Weights of a small mixture-of-experts language model, trained from scratch on English Wikipedia: 96 tanh GELU neurons an expert, 6140 steps.
Below are experts of layer 7 (counted from 0) of a mixture-of-experts language model. Rows are named router (the router's row for the expert), up (a neuron's input weights, with its number), down (a neuron's output weights, with its number) and show model dimensions 320-351. Each number is 128 + 24 x the weight over its row's rms, rounded and kept within 0 to 255. Numbers have three digits each.
Before each expert's rows: "comes after" lists some tokens at least twice as common just before its tokens as in all text; "comes before" lists some tokens at least twice as common just after its tokens as in all text. This comes from a sample of Wikipedia text that the model never trained on. Tokens count by the router's weight.

# expert 28
comes after: " |", "|", " (", ".", ";", "–"
comes before: " |", "–", ";", ":", ")", "/"
router:148142105106078138061192130132112136129133165089102114094092095138137116111099110157140125121163
up0:075067102123161117115159072171120106100123156137103112111087181110150148141118116155088100150128
down0:155102143103133127138121104130119122126128113157112090104120131107137123124164137137135105098125
up1:177113137125138109133165136129150132156084125112129117161141137124120117114140152135112143118132
down1:082129111147079119145094140170121065083124131147094103142058124134162168091136154124117132143127
up2:134088114119136090124136172089174127155105126128146112115116131127109138191115064110140125128132
down2:089118124173114096097141142154119127141122219147118111125120143150123120160088128135123125095137
up3:113142120123143136181141133134146115146135129149127141172111129130138070122137117139125121148150
down3:104116120110145142082124139138140107152158115136119122113164093123119135132130132116131164116131
up4:141095115166130140113128089130121130163129091131111087118094211111166123134146094135144117141105
down4:109162125114123088151107156131111095097110127122137147133097146155125101081102125099104154164143
up5:126152179153102154147134174124148119091131147102118133104121171143115125131140107093125122125081
down5:090183109140116162112112140114167152100156117110124120116110137118151126104117146159127118151107
up6:148141134118110110112173100146098129116099117126111141119116141135111125181122111139094151108148
down6:121085140116148131177140145115153118138125085135122110097094109112124116111123185134125165098167
up7:135151180141108119136162080107098139113122087124114065124077123136156167142159115110179091131122
down7:133127145139101156132100136154104151108077138124108118143154082143069147124118153128147074111108
up8:101130153143110154120134123093134157126123076123160101138098153090101141142143128119114148129090
down8:128150127101094130143136146099093119118110091164135113135113177139136131135098069176113132115141
up9:173124101136099143110181160157122119143108119109124113143119116140197137117151122096140144128110
down9:123118142131089167144142152119124105122106157130123111147099114121118155155141088127111153133142
up10:131116135142115144149126147151168065124166109195093126109120127130151162118117088137105129124117
down10:110138177157088126161173139148196143111150118129132152113105096131161143118158127128119150122128
up11:139158181141135134180145157168139075168137165117145089145111135118122106128125123123119149130098
down11:137126110143118149133105123126116132117141148139099136135170108130142115073127167140075099091139
up12:118109142144098129134136133111159127068098141103115107113078136110143092151137114134176112112123
down12:135145145131115143135105149141125120136115109135141144141147077121200141100146174128102122088175
up13:122089176140131163126147143156107116121127141122097090121149107127107124141150122115141120132111
down13:097131121101157151144140132160156134135149152112115139088137116130109091114144134119141152145125
up14:115091102102139146139148132137138136112135144194128128092098126137151128160127125129125133132150
down14:100089117132133129159165114107125140113145114112133158114092125086159123155157108113132104118118
up15:147092193117169148158169151133120113139077129131151122097096135167111121148143162126107119117091
down15:154135125116137101118137120111138123133149111081109155121101111103115092166153166128166100145067
up16:158130136124147118159121115116120134142106108091117149078132130113190135125160139111125152122112
down16:124134105135095146138135142115173143114174155123135151153126108109156164112126170135113116115151
up17:154121132118132129127137134062137119142099076152138052111142110125126136117123111100126167147116
down17:167149123103160131134142149138116135119139110117135123129121134125172135129143171094142108130149
up18:145134094110108106145127148137174116165132129128129101123116105087115095182116102120088117132147
down18:116187169168133150089099126128123133124102109120103131120102112141149126114141141144117154170135
up19:133103125137118102125147142143157134125166122161182122154191145130125153152179131145096120185073
down19:082118124111104142082125125182136117139139177147077143140151142133083209108129139133105110139163
up20:126150141161083121120138149150119103162146150148098104114104122109176109190133144141124134131122
down20:136132102115131139169138085128178166170122104146137122152123063137106124127122144117116140120168
up21:155112121125175099130108100097154126133129128175172090119136100147086134131129116123112161151119
down21:163155114128122124076109079127160116102136115110137143107153130162150134135069119167132164088107
up22:171135133147139100134124142092124138151117190106142113103140132122139134125137146120136138113158
down22:081177134115142125100106115130166108085127088114123106104125173148144129095125138099125153140130
up23:097127107148105173148170120149144133166105136152129111139148140142065115145188080123151129129134
down23:133138141130202153139150117169094119151139134121123119131139167137116144146143134090197111111093
up24:156149101152112140129151066059110108152107137111134143122150111136122172153130095156125106111129
down24:145132112125084115157138100109134098143101132108132142144132166139092153122147101138119115109125
up25:154090112155131135124146090136138159134137136165140136151164129090124133148152153117113125093092
down25:118117128071093124114090132126147116118111128092152158142131140134130182166158150133088172124114
up26:162147103122103110163125109107110104148080115113132168073113137171173102132140134148136106103152
down26:133144138126135130161170148123114129157124141132166108126135112089101143137114114127136068154130
up27:100134140123132145121183120088164102190115147148185108170146095138115128135121105107101141152138
down27:127105121151135167124139097128154121097130109072128121127135092112093127115135139121099159114149
up28:137123157155142108100158141147147127114118152146105113191100163122147164170140131143158126101101
down28:141154125120150078144115163104120143128113102147134151120112146109103097124128137109096114130182
up29:154153116147142132165139133096134127120092116133134143115085133118165107129110094106137159136149
down29:137141124112139103172133121132120150122138107122081151140114142128125094144100109122127132136124
up30:139093111151178126128121130099168099124104126184147133126112123127149146148115104131133113134125
down30:118141132114112110110090100115162145081146082136122158122175135151125106108107069127112144099094
up31:118144111112142147142128106126124132204149151114136103105134155087143120141161140126123124133139
down31:099155121081165168090100159137103122120129096118085144118129149132123131114117120144075129121142
up32:170125105143100134141110114150140102121099102153145153156101141131130160129121108152146103117128
down32:131120166128102100115145140151094145113100114126122171140113170168066124101163097114133076128102
up33:133101116170088140157137080155146138109084137123120150114164163129159141127156146116113135127122
down33:118143148117118087136079205135131134144126130132120106144140109096129101116105107127083130116125
up34:118133120108194134138144122104139103110144078138129093132154116149114149142133127113163126170142
down34:105166122102127130063133152141119117144145196121126133137138150139130127137145137125118109142104
up35:136162086126139165150120149118112131111122126136130141088139100128126137161132112163115131116093
down35:143106100154178146162102124141167142099171130109111091143140141139127113136161140120142178148097
up36:110132128173142153142163121144118152129086131132138136113088108127128138149135116139166134131066
down36:122129162154132129155137116151134090143157143152132111142136123147137144161140122143183158138102
up37:165111137167172125155140092117133156144120135134141088136082159122154143144109136126120117169156
down37:159171115113110127161120117145103104103148114167099118158081139153120110101127090112089120160171
up38:138127151129123172157137122111118114112063146142110194137137145141123201141144116098144129136118
down38:139072122139161113120135128166130127101144089131161143095132145091098081088085127145177115141074
up39:170165135177165124098166139138127138141122100149141156109131113165146144146145160108135138149134
down39:122131163113138140156092182101092142136094135168140115145130143116082130116097116133139143151140
up40:121135230137140113160142153140142136139109130113121115172166125156134140162120127107162170155101
down40:081106153089116132131146151147173113156149145115160160135145142130115134144108142127151126155170
up41:135128080140118155155131053138156126114127116103158100142121138109154157123130102136132144124081
down41:133058147122101160134122163115124128129130118072127129165130167106121135124135144117118080130148
up42:108147134144145173101145090083100111145150126156099123171115147108132131137154131148112152140074
down42:121141144121117126144141086125121124146163117140131141124162144133103116135092108131129142139137
up43:171142114140118119162123115115148113106129069103134075109088113106143116121130092142134124135106
down43:152125157123067122133103129125111097114138180089140146162117136132112106070178156099116127124147
up44:155151089098158134131186110122180144140138120146141155147154113144134136127140117124114107150154
down44:115087136116124138130165181133130103133145155128168099125093137116136101197116098145119126079122
up45:130103119171131157113130114108148136116130114169123115137112109112129115164147135129137130121149
down45:103167114142111125054092097093145130110115100176136146151122139159146107114114116159102149088130
up46:120143126137071138124190076128127114125124145155127158145128123133170148137136108120154125144173
down46:114132148134126093124146133158145101151156157146148132139147121119118146154123096130103119092132
up47:147139137150127132114123120109101130089152065154118104109118148128151149141129082126078111151100
down47:120150144157155133151127065046128137106114122165169088159131159125118096085121133101134151145176
up48:129138167136104150120141118114146138094136104143121161118106128134165128126181107143104060112130
down48:142144125173100102152081123145113138136139082154111115165141168106108121116113111153142112140174
up49:161143112129156183128138137085142164157117116129136117143129116159132166148123091115118107158157
down49:144138089127138184133121143104151133133103114106118140139136148177127087156124110162133093141151
up50:171144174142131103145120119128124119127120122181089115136098115215164143138134167135140125120147
down50:138147133176125103146136138181092145124152142120129150106129145130128170084123109104134117126168
up51:099072144118102135145101127125112147152137107136134122129101150129143135128162140100138085131128
down51:126131113111151122146059093111161143087156116059127144124163128154131122126129147115142092089138
up52:113109141145138115133153164142142135092139095094131160085173131175113115150110129115121128165116
down52:166134128078132105129134124096119125153117100120142084120120133107103164166123112102148112108117
up53:123146138169127133156147120128096123144105110137140140125092137161163099141173104138143126112132
down53:113160091166170100103127129114190108146154128152132132107131123105135108150106088165102122128140
up54:174125127165155099129148102129138147145124106142104146142137151136114111143130087140124138118160
down54:135125114192197123197104122133116129118099118110160141128148101119117157151145118148147111103096
up55:160102141144116107191155106086116103152116113111161054126112119078132098151188118149163117108082
down55:111164140136100116133121155103177128106127122072143126096138152155159105168070133154107118120162
up56:107098141150146093143143108124119102134126132188117122135130125127091170152129102138126129103061
down56:121085146120146149162122122143164127123095133145109110113172119131138115158157170167143121137095
up57:105151119086166127109184089144156094106126128167132126132137149156153102119129117110161137197131
down57:117151140139119087150115094139145157132135124171134094157132115126141088063154135124138115136142
up58:132128117158159128116119102075130122152099123128151075107146107108140126136148096134171107129113
down58:139124096117125163127114112100117131124098117097127124098106135156129166121119126123122128127104
up59:126182104125122095122110142084120121152154111142138116083134081084159121159133109081140119144137
down59:115160118146105131138127096137114144100108157165122123118127096147179130131132157200140126124105

# expert 23
comes after: "\n", ".", ")", "==", "===", " =="
comes before: "\n", "-", "|", "The", "==", " \""
router:186088129111112123115157104119107120127109098138118118147123124156126115217122140137135131104142
up0:108086100207164137149124179147144122094121120136151105129139135106117119134147134148110160121155
down0:178135122137136097123143115104125126154104140152131153114120131124106100139103094130129136155137
up1:123149131108180115150147152149140115110137115125142131136181132132083096112131090119135155108125
down1:133132138128085115164135124127125141074158133130095122137082121170122122161099146145162123148156
up2:122120132114166172110154125149168089105119139120152127128090100134107139162130141164095141117158
down2:142175079146111116126123105152111173149123151137139091186143144077124156169141123065125124137107
up3:161137204149138076174135148112149125122119073135137131149124150113124170089152130065099111159179
down3:173135134088147153133136132134109119124072128131143163114137107104109131119150169134123119131121
up4:129120179133107149135124130119121168087100099095191114111149136134125140144171126134116167123117
down4:108106117134108126128125154098138097144121173105100128115121125130106122130130135150135092091144
up5:119145122158121122130132133150115086146120187124091149145144145146152159105121139089097168178108
down5:143170144134121140156196076176135118177140127152106144127134140142125125146133096121108111127117
up6:153152138179116122109134093165148190091119138116174106093134158126148119137159130110141150100133
down6:089143129093118144118096146162114081156110141099142162136137168180137126101121111109144117141113
up7:102120129160126109100176113139110181102115141135156105120124129125163146103164152129121199144121
down7:126123136142113121137109122106156090129150116140098131126159148119108119115138120080123154154138
up8:124116128156107136075164137125152166120149131110105107129100143121148130122137147112120090114115
down8:098138103143146139126145102134106115148124134124156075133152119133154147116098107108113102124128
up9:129123152183145133131119103153121122111098127160123099156117156124142137133127123154108147125119
down9:121122130147103102118114130145092129159133133155127142128150111133121136014110129126114185160132
up10:130128153150151133134145143138192140149140089170102144140133087163080133146106148101146148144115
down10:106151110091141124158064140112117132138122152110143104139119116103090151059186169154118145128142
up11:168154061085119151144143168153144169099124142124164117144140103109136090085130099110151177136097
down11:108161123111136138109135129145136121096136152190109076126123158092121130113121119115131126170123
up12:139129136136175188113123160143162105148116116164120127171124189149125136127112072147126123140104
down12:117082132152117111130120065116151122139122157138144125163115174130116112120146127116124143146119
up13:158081165120104095129150097124085133107101119105143102135120113126142135120168128127127146136122
down13:115091153096132117083073144120152126129134138129142144133134132134088108038125129117099080109090
up14:109134091172130136102140082117117167123117163182204112115127170112130113093138098070120117134087
down14:119099134114104167170129105136121149147137058127150144133154134141085131113140124113143156132142
up15:141101116167122164113127127079106129124117135061129108112113141139118136130079106106128175130097
down15:122150146115124108123122152101174103122117132087129130127104126187125111125110150153124101141102
up16:104109119143115116162149125094105115158137120167158124162080138125160117127125123111171112067147
down16:145104086133113133171138125155084133144143122136125153147123129087137091139144119164137047063120
up17:152171115152129124129131134129116125114089141120125129132140154103116113103188095146140124102156
down17:140137129119125092083147156146118116143145141150150108123101127152139162090127081067086134131149
up18:100110147153113132113125118147138119144157109152093120117109116102077163110158111144144095134118
down18:146178137160126146121125121108092147142108123096137114137128153108116140129167113088107115144155
up19:114142075128159116121135097193124126113112112159136084106115093136139108083117127147154110121070
down19:160165121116151129125158126115135119119129103119138135167160098148142153098113153128114142119129
up20:109134144145108133177128122100147082136114140098120112125106123138139127119137102089121139124125
down20:124110148094118110122111116107124151138157072145112104147107153125137085148115123175112130120132
up21:114109145133140157100123092118105126139109101103130126090114139139135106128135108127160166120128
down21:150112122137129086109158160149131177120088160113152155162095121136135143113164129106160137110156
up22:185122195092094129144123141103111121172129146168119086123128121139152160129114110111127092149102
down22:108139115116129128097134113098108140129144138107130100138132101127087134079139173132139133142134
up23:130123128146170096136136118140115143108080134131154108140131156146133155106148138075123119139095
down23:161115135114114147098097126128144127117114105153131119134134177112114147103123142118117153153122
up24:127135142153163158138137130128165127115119078101115120061133112145160174137139130116104139126138
down24:106140131135155120142117103144180100137120146138162108140128114167180167130129127115127148140126
up25:149122169142144098146155138084112104118110129080157122107129157108127082116115133120132152131117
down25:084130110145136121127093117156144131147125099155120145104121135141162153101096117113117140151118
up26:132120185114129166150128157101110077141095100112124124128185096105136141122105122119153130107141
down26:153133119128140154146173139098125127108125117149104154181156115143145128156156135133182161124134
up27:140134166140137154100154136118119177119124145140172106093154140133139132114145118111140144168119
down27:100133161107115145102104121101127115140104116107130120135160113133082126095126147101109136102108
up28:111075150128096120116115137120131148090154138177137066137112130081121120120137128105089110134158
down28:120121107106131091142143140127121151109124139161113125145136166146145132134086089090117110132148
up29:103094149114159160141119151157128104145095141158136125129145137133099138096136126139161166102094
down29:091131137107127138127087113091147146160120148096106148162171168099146137128119137119141132085133
up30:100115166126148161101165131154139132101075158116158090149125108154165173109130131116138131168129
down30:139122118118119163106111122112171141135152116150130135118187186154166143085121121116147172155106
up31:154144154140135132129132098119124096157143091110156182125172149132099170137162063099124114142154
down31:092144133168109097174118123131115113153137087147131099125145120113173152107108120181128133145102
up32:140139169173132099104136133136118096087128150070103086117116108090153160113148098142088130115111
down32:125116173121117171138141102099121119102140146118137101112118115103134144118134144118152137120102
up33:144104173140121133154178138147165156138068109198139143119132111117120141116144133127162155129049
down33:139086116135110177157107135146104170139147125139138150148134163121127127065135132132095147136117
up34:222143123172150122089140116173128146129125164143105123143129122099134155125159108149114125136095
down34:125096155140107138157111155126120114149145114142145108137105093144101098104148103163125128149143
up35:085130136146174116165144152108172110110126131150134124118156103113134122135130137084136111124128
down35:143168134169133139126148118099131146142152148124145143147129143101085117112114134165107106108101
up36:162118119103126116096126112130118165129098098198129108147132119157122160121154130101110123156135
down36:121091135128128126164074131099132121102116142143110103151135134131120073105135137156098107083149
up37:141093137117131101157137156076139121153147141150116102077112140160115143110116134085223094169135
down37:121159102145180123151115119169129106131151119143136153088123120190128168086140165132135158128140
up38:123118136122158147164153129141140127065124122131127135125183112146139093102168134126146125138173
down38:139155146130112111138100146124160160162133095126128099130097175138145166166139135134128133135071
up39:156101092177144133101133133111058168123143137121174130141136178060120148131141065123108146167113
down39:119120140092106146093110121108108093120158113135148167129149151148122080114122118129123141134129
up40:153135127104143093120112125136143121132138156132144111147127126142143102098111105152137138217114
down40:157159107079130115136142152140137124109111128116151106112143126129148134134146087159103161125104
up41:127157171156142148091143140183139125172148166131161105104152110155164113094115112130112136133105
down41:110070092165123117141088061115141123143163093126099133109099134162146101128135128119109124117140
up42:110136143136113078100163097129087123153141137117108149125123105153129200070149125118159134142135
down42:128142150095096125102139145148152146160168090154159170154108074141129110104043142154106146134109
up43:175145100129169151145133154218115092113115102112130127113164127129100115116145097130098169130122
down43:142113125129132162131124087150124136123145150143114118132099119126166175160133181085144151176102
up44:130163130118166152133160107099166142131110114112130146125163162151182077148121120132105113149142
down44:111097111119067151115144131144120138176124124132141093121087085113112128194141157106130098113109
up45:114146112155162115157133106092069112149104125114103136166105157144147120118092102127130123112132
down45:172131130150119122173133137151115124163149130146105148127121114124135123115132146158137142072109
up46:145120139136138146153141128141149135137105122110189114111136102084136131110124124137092132136098
down46:165150127121102158116172150116136152097118132169138097098131147114144134193134106144120103107124
up47:138160173195092113152155039149107139140134096137101086131128138134124129130188147138120111147117
down47:131153113076099165111080125130185125128140093121151123126109123105102116079123105124170137142166
up48:154121147100126126138158096116120103144090131127185105133135134144080088108136083108148125125126
down48:180132111132149071111084145135121125174165125124150142122116129145157136072114103136111117091106
up49:105130156138164124139145139128144126153059088131148151119129129137162111137110098128124175134102
down49:085114098113106114189083143147134145101131118117138097129107170089160154098183140124084133121082
up50:126133164135100095129122133125109097159119157118137147127149164141113120122141134116148133121114
down50:101151131164152129139130146130117126120118137108137134162148136095106180082155087102129162147118
up51:177125142138122100144145114121139142129133104114127137127122165142151134126144107143140160172135
down51:158109132106153142132091158101076131121166103141134131136113125112152147127138133131129099160135
up52:170137118125158119115132127115084123184067110115133107087124151139170142137108114076129133141121
down52:089139116111186126136092131078178100133127142124104138103111152121131141107170117171113139125139
up53:149137157099129157131200144162180156118073117105157085101118128078142129117135112114142138169103
down53:130126174107101091132129180150118136121104170148117117154137152119146145067133127085118134159114
up54:116142135108133170146147110128154099160100121131120144150132139106087138112071126161144178190165
down54:115186107117138104101158153166064159174129141145121082192072125107152136128179145125076148119104
up55:121144104166180140134139135092122118108153153166121127131129104125091134123167163124174130132143
down55:151152103142115124130150163130111147155118105131137135139107097144135131136137127143136105103176
up56:143136104194180171135134136190089109162097109113134147131149125108098163150153032100110167161122
down56:101120120144139124128130128062134133132141144114110155113114133108111139096143063164165142141179
up57:108174128092109158113162157146170122114114110146127172124138116137136138122159140141152129104149
down57:143104114123164140119143125136108157096121138132149128151098125094128150165137134130122111107133
up58:097124167169143123162127132064139129145127125158131145111133141135106093124133112116138188127083
down58:138097154111128128155129127125128089150156138127116144116114123126110067113066125172115109103150
up59:171139221130128142116147116136147112135113095111150125098119125093146154130129137125127118152108
down59:096127138149127130102196125160145091136135126140143124097112090134115070107105121132137105103102

# expert 14
comes after: " |", ";", "–", " 0", " 1", ")"
comes before: " |", ";", " 0", "–", " 1", "|"
router:137137091147086142130149120120113132105132168123098114152121137108138135160112117158088142121160
up0:133132106114150134152123124133158077180094154172142135118159164126134125121154154126149114119161
down0:126130124117112103126118131127113102110136134100167107109097109111163201143130138131159124104089
up1:108108131118163131113139106145111148121101115142102147120151129127128139125176135118113108125143
down1:117156138128141135141146155078164119109082133152205094182128046115132128108109179119170111171128
up2:162101132125131124142147094109124134103128106071139100134151171140118083164099103131119158106174
down2:146140103109128142150102135107142125084134180134126131171109116140046126127097149136153077136165
up3:150133104138143096135141133102134132111102137116108144142142138128146139137130129122121112145068
down3:121112121120135128068141092120146096128141102142157113090117118118145111111108108086134098162127
up4:102140137131099128137158160108123130184138150155120134119146143110168148119128122127157134131147
down4:126158145132094119126132132105132125139119108088103131171114082132137113102125143117133124116111
up5:097140128115109164156120140115141144123103115134133093144115127136132134136171112169097136179147
down5:178113167102149104103123128108133174127113098153118090125111101141171116153102107149122095143102
up6:137101137133140124121175100118150136233136150111131122154151122129186131118132119132115138204114
down6:145157145102119139119136143149148171109103131138134117102128100128151107155117119112102182140153
up7:176142165107105161196162138118145165122110090116120095117092171160159150144089129075143131121080
down7:131113142120151140111127130125172128093146131149140123137142172105098117119098101126120130132122
up8:113070112115113090131131122164118148119139164146124108122111108142180115135148109147061160132129
down8:088129105111145106129118146143119099125123154108127109111118100138119105119139108159146109161146
up9:152113125108147115137123125146162138113117097108132104096114119117120112140150147144106133148118
down9:111156127137176116138137110144111134141138102170143140157134118170133118137118145120091115104153
up10:094146186092135115091186156155163102079102139128151143115169140153115156163169134087138106164166
down10:137158124119139123146097127097128103157101089145092165113126109161154146136114178117123150146133
up11:128108107176134136127182151135122098109119118161126096142128161153123103138103111114089137144105
down11:129091116132107157118143108122114198135035167105127148135078087127121094142132144127107128107141
up12:116115142143106126143156154184154157127074122121108148131101145132113140129150086101140117121149
down12:134135138136122101099134103087131136158142093123116150151134119170107133145108103130129099140114
up13:163146146156146114150177172146135134100108158133095117101122128133119157147143146139097123118144
down13:107123146128069137146114133137177153114137146127128167160110111121136140109123120133110141120148
up14:149182145125105101153145123107158127132069122139147130089077167133138128136120099144099184156161
down14:043106129105095125105154151105085116069144109120131146089117124080112127134094116115080127140125
up15:141114164125130110114118130129153097106140118128107126134132152150161119126128082135152126133179
down15:166149125147152115119129166131077162174163162130139112098130119092133121153100148118164120150161
up16:152150080113119126121149150110129125118124107161172104113115140122120167121192064099178083083138
down16:132119141136139127108152134109120096139155112128120092155054139136140120114122160110135111142142
up17:153157102132133132129131137132155113141125127121161106118179124137136159111162143099136125135137
down17:096125129131186093117137109092106108132105092131156140113116136117101122128115158170132094123135
up18:126116116182128146115155144115115145135137142120131137124092144148124167117178116115140167113133
down18:123144123190122096140147129090133116125130157152124130136127109088152151125133121106128131142093
up19:128179179184129157202164144123148089118127138092114163102087134167141165169131134118167094136086
down19:100139135132113126098126142113131114148170163150109123121113138133138143118139069103148110126106
up20:144122154148150171117105137133181136142111102122118084149099185134146113118130104121129075115124
down20:098139120170125086088097114143149144134136131122134133107070115118174130101134120133148107145155
up21:137150106172127132138183116152137128135100123138107135111121121163120197140116107100142178144112
down21:118125139108106140087138162137145170137104094166074154142141086126135118123123133105120125115125
up22:128123119115109170134115109069149173109113108128134122123160150126159137130131121130097101170174
down22:129117104127135172132121113178184132124090093140103139143107106157129119145129153110129139099129
up23:141155135166125142144130080085150138144134150124179132113122122146113151157146120123153126135113
down23:144130097143119118140121124134095155127151096139144121127150119121103133168112148100126137116119
up24:115100151117116198135173118111164174155124128101129118136055184128146102134097135117134137163144
down24:100151113153133092126150180163097154142186137081118078124083096103150127182120126138113113141114
up25:118127140105086147128216152097119143127124161113121163115117165142131147153117146139155169135163
down25:099126153078080135149097155135147136167168124119128148094127113137082158122109128130117127096134
up26:171142171146138157125145129110163093106133137125152075129120125124167133130125118117094165190137
down26:110104153092090099122105134127130115102133131162150137119139136124158106124128143102149155126148
up27:159167123162132125125107118074140105110118096102130116098135165134153090135120152103140114157110
down27:077157131108148098113131156122076134134147144124148107128083124161170146141132146158111110122140
up28:157114099123175142122122113140160090107080119107122133111115170120130114111135118118122133115114
down28:116134128146117090169111115138044138159128139165142150159110163121092120133145112131100089122109
up29:136132113081134127134162133132122151079120102119127127138128127139125087152127121148120107160122
down29:106179105136109125156091131132144120103137138141117151100101175125135115132132118098119124109138
up30:126113127134097133163158134105129140168086128115152121129144127176095161172104097082127152159105
down30:120145132158130116116129125130140172143188139126139160126102146149122125118112162149179127096153
up31:149135098150123109144146134127118109134138129081156071133142216120120115175139155149141159153095
down31:128116159094144076102137132096119101122128146139119101127123166132084085117128164142140101117155
up32:145103134141116139127166142117184156108140147128115098075153178137159160130139108108129132130078
down32:104123083138126127115116129163132165127139130131134131147113170173121142132198150100144103137152
up33:108126098179104127096143096134116126138155133153124124133132122130138154140115125120133133118125
down33:078117144127172135119156107144124124134184116131150118103176076111128136103111138103110128119110
up34:098093109154121092158090130140140139132115142164137098145170142133159138115116136126168158109140
down34:080139106098152103092112093133136134140122169145121126163125151133132136146110114110152127144090
up35:097139132099133145191148148122166124131113138152118151116124093135146153122112150120118144141105
down35:127188105124167159090179119132133128151149138126109123100117135093114116135111091120093126152066
up36:174107172130129191085146141115162135086135171124124155154113108114115142130155105135164145162140
down36:103122133141086169080149135142109119166153141126124154120137127151136125137128102148098124136087
up37:151159129105115179145142121137126138130105099121108105131136170135129127165170128107099133129099
down37:038144151132124118167074161170148128125145105150168123124098139137161129134096148128147123114135
up38:123070104155133116100130142170144127104131044137128075118073140149131100146155141137125146108141
down38:147118132162092127125076099155104150100146136144106110145142124134144090127103118158121135101130
up39:162115131118142174124167125103145133167112123132104158139120115133140166143117085104144185176091
down39:141151124137076110109124110158088102117113144104119161132100103106105083111113126116129081080141
up40:133129091120127070152141116134145121095132098097115109125141172142124090148129128158120131164139
down40:118142187128120144144047094123132101141119123110147167131114146140135103134126102135126078100073
up41:132136101178092153177148159137126139113133139115138154098102123110150127138123098129145166121133
down41:079142125133132144092123124174133152142125121143142127128116114134139142141134128106108101107115
up42:115151109112115123134137152138186121118132115119126126086105112148152091125125147089145138111088
down42:073094116154142142154146110156127162076126144124133104182129125131132100139150147146074135112113
up43:131143121132188123110177143116089116091119143122132118122139150127128168145142123086127128141154
down43:141145095194127114095114155167148118139151129118060132148101157137115154156120141083129072138117
up44:159165124134154132156169129148146068153108121100131120105142172132150146158135085122080161148107
down44:153157135132121147115124049127106139128134149133088156106122127160080118085089120192133124154109
up45:111128110101122161111187120112109140123104138144115128133127164119166118129117115146158118139123
down45:120190109148132141128163141159155151155107151115130147135106085145161117167134210098114124128130
up46:127118136179146104097139097118132111131142139170120153113084135159111134162160113139180145150149
down46:112144127084118098095144162127057114148135165144131123137104130138105105086120159142145134136125
up47:124105089155182128177141130169190141138120099143163124115133123134181190126165133108140146124095
down47:136161146186139110143062158098074154146135146143111160109112109161097167171131111149118154153112
up48:125124129090114130121119128136142092141157086136129147121129126146158115151141106141130078126155
down48:131166132107185144056137139076152131122193121157135114158114104148145128130094144106127113089139
up49:138127131153118123167142139119171088157131124155097131124092122106166147135142149132114091117130
down49:124115110169144137118151128161114097123154096152144128098130150118114152069124128111148114118148
up50:141085106159127103133144118132124152150127149117165140100164134145154116126146097118134139103096
down50:124131081189127101090135114117118115135125101152111129131102130082142141147152178156141127109119
up51:148178189144097118144160102128144148119107113093129131128091189145129122138183133115177108099134
down51:160139148134117073109106111098130132179142103088162096114137141090135120109135144101116111118139
up52:115115125154122129129120159161149134116176137143147083133117109112149176108156105102131104109152
down52:138117134124136139121132102109118189127116134105159149146146130096118103100080201111137107130137
up53:151098176142149083136142144127113122128131116133134089097097130147121090170121105132176132148091
down53:086136066114182152129126127118102127149098134162127098141110116112172079139136141128159074150130
up54:128124119149138146133118116132171072135145145096131100080115157166165127139112141129114142119111
down54:101123153149110128118091108160081145100106127142132142109098137074145155114165115123129103121137
up55:151117138153076111138143152141129150123115078119138126118094135117149095114104087115122179096117
down55:109186119137109166144123096112136153041133126107156128123144118109093128106121131111102128073121
up56:164112105118126140125130135099117142153126115166113144104183094138137187117105119156134149121119
down56:114130136166121151147078148122109132118122118139103110105165046125122157141112107140117089137073
up57:149108120127135138141140129111157132103127105150112086102131087127120138124125131114176177151123
down57:139107130115107111074161162130117147135163129120097111135155144085133111136139132087143094136123
up58:137114095105101129136134105171145107120093116098114136122114135183134109133137106154095073120126
down58:107146105160136102186132127147122142143097133181137175134098126112094113132147095152148054073121
up59:141113147098112134104169147162133113140113123107120152126161113145116164145163134095160121141106
down59:104114182110055084149093163130108176137137141148153142124123093145109107098121118195106124134104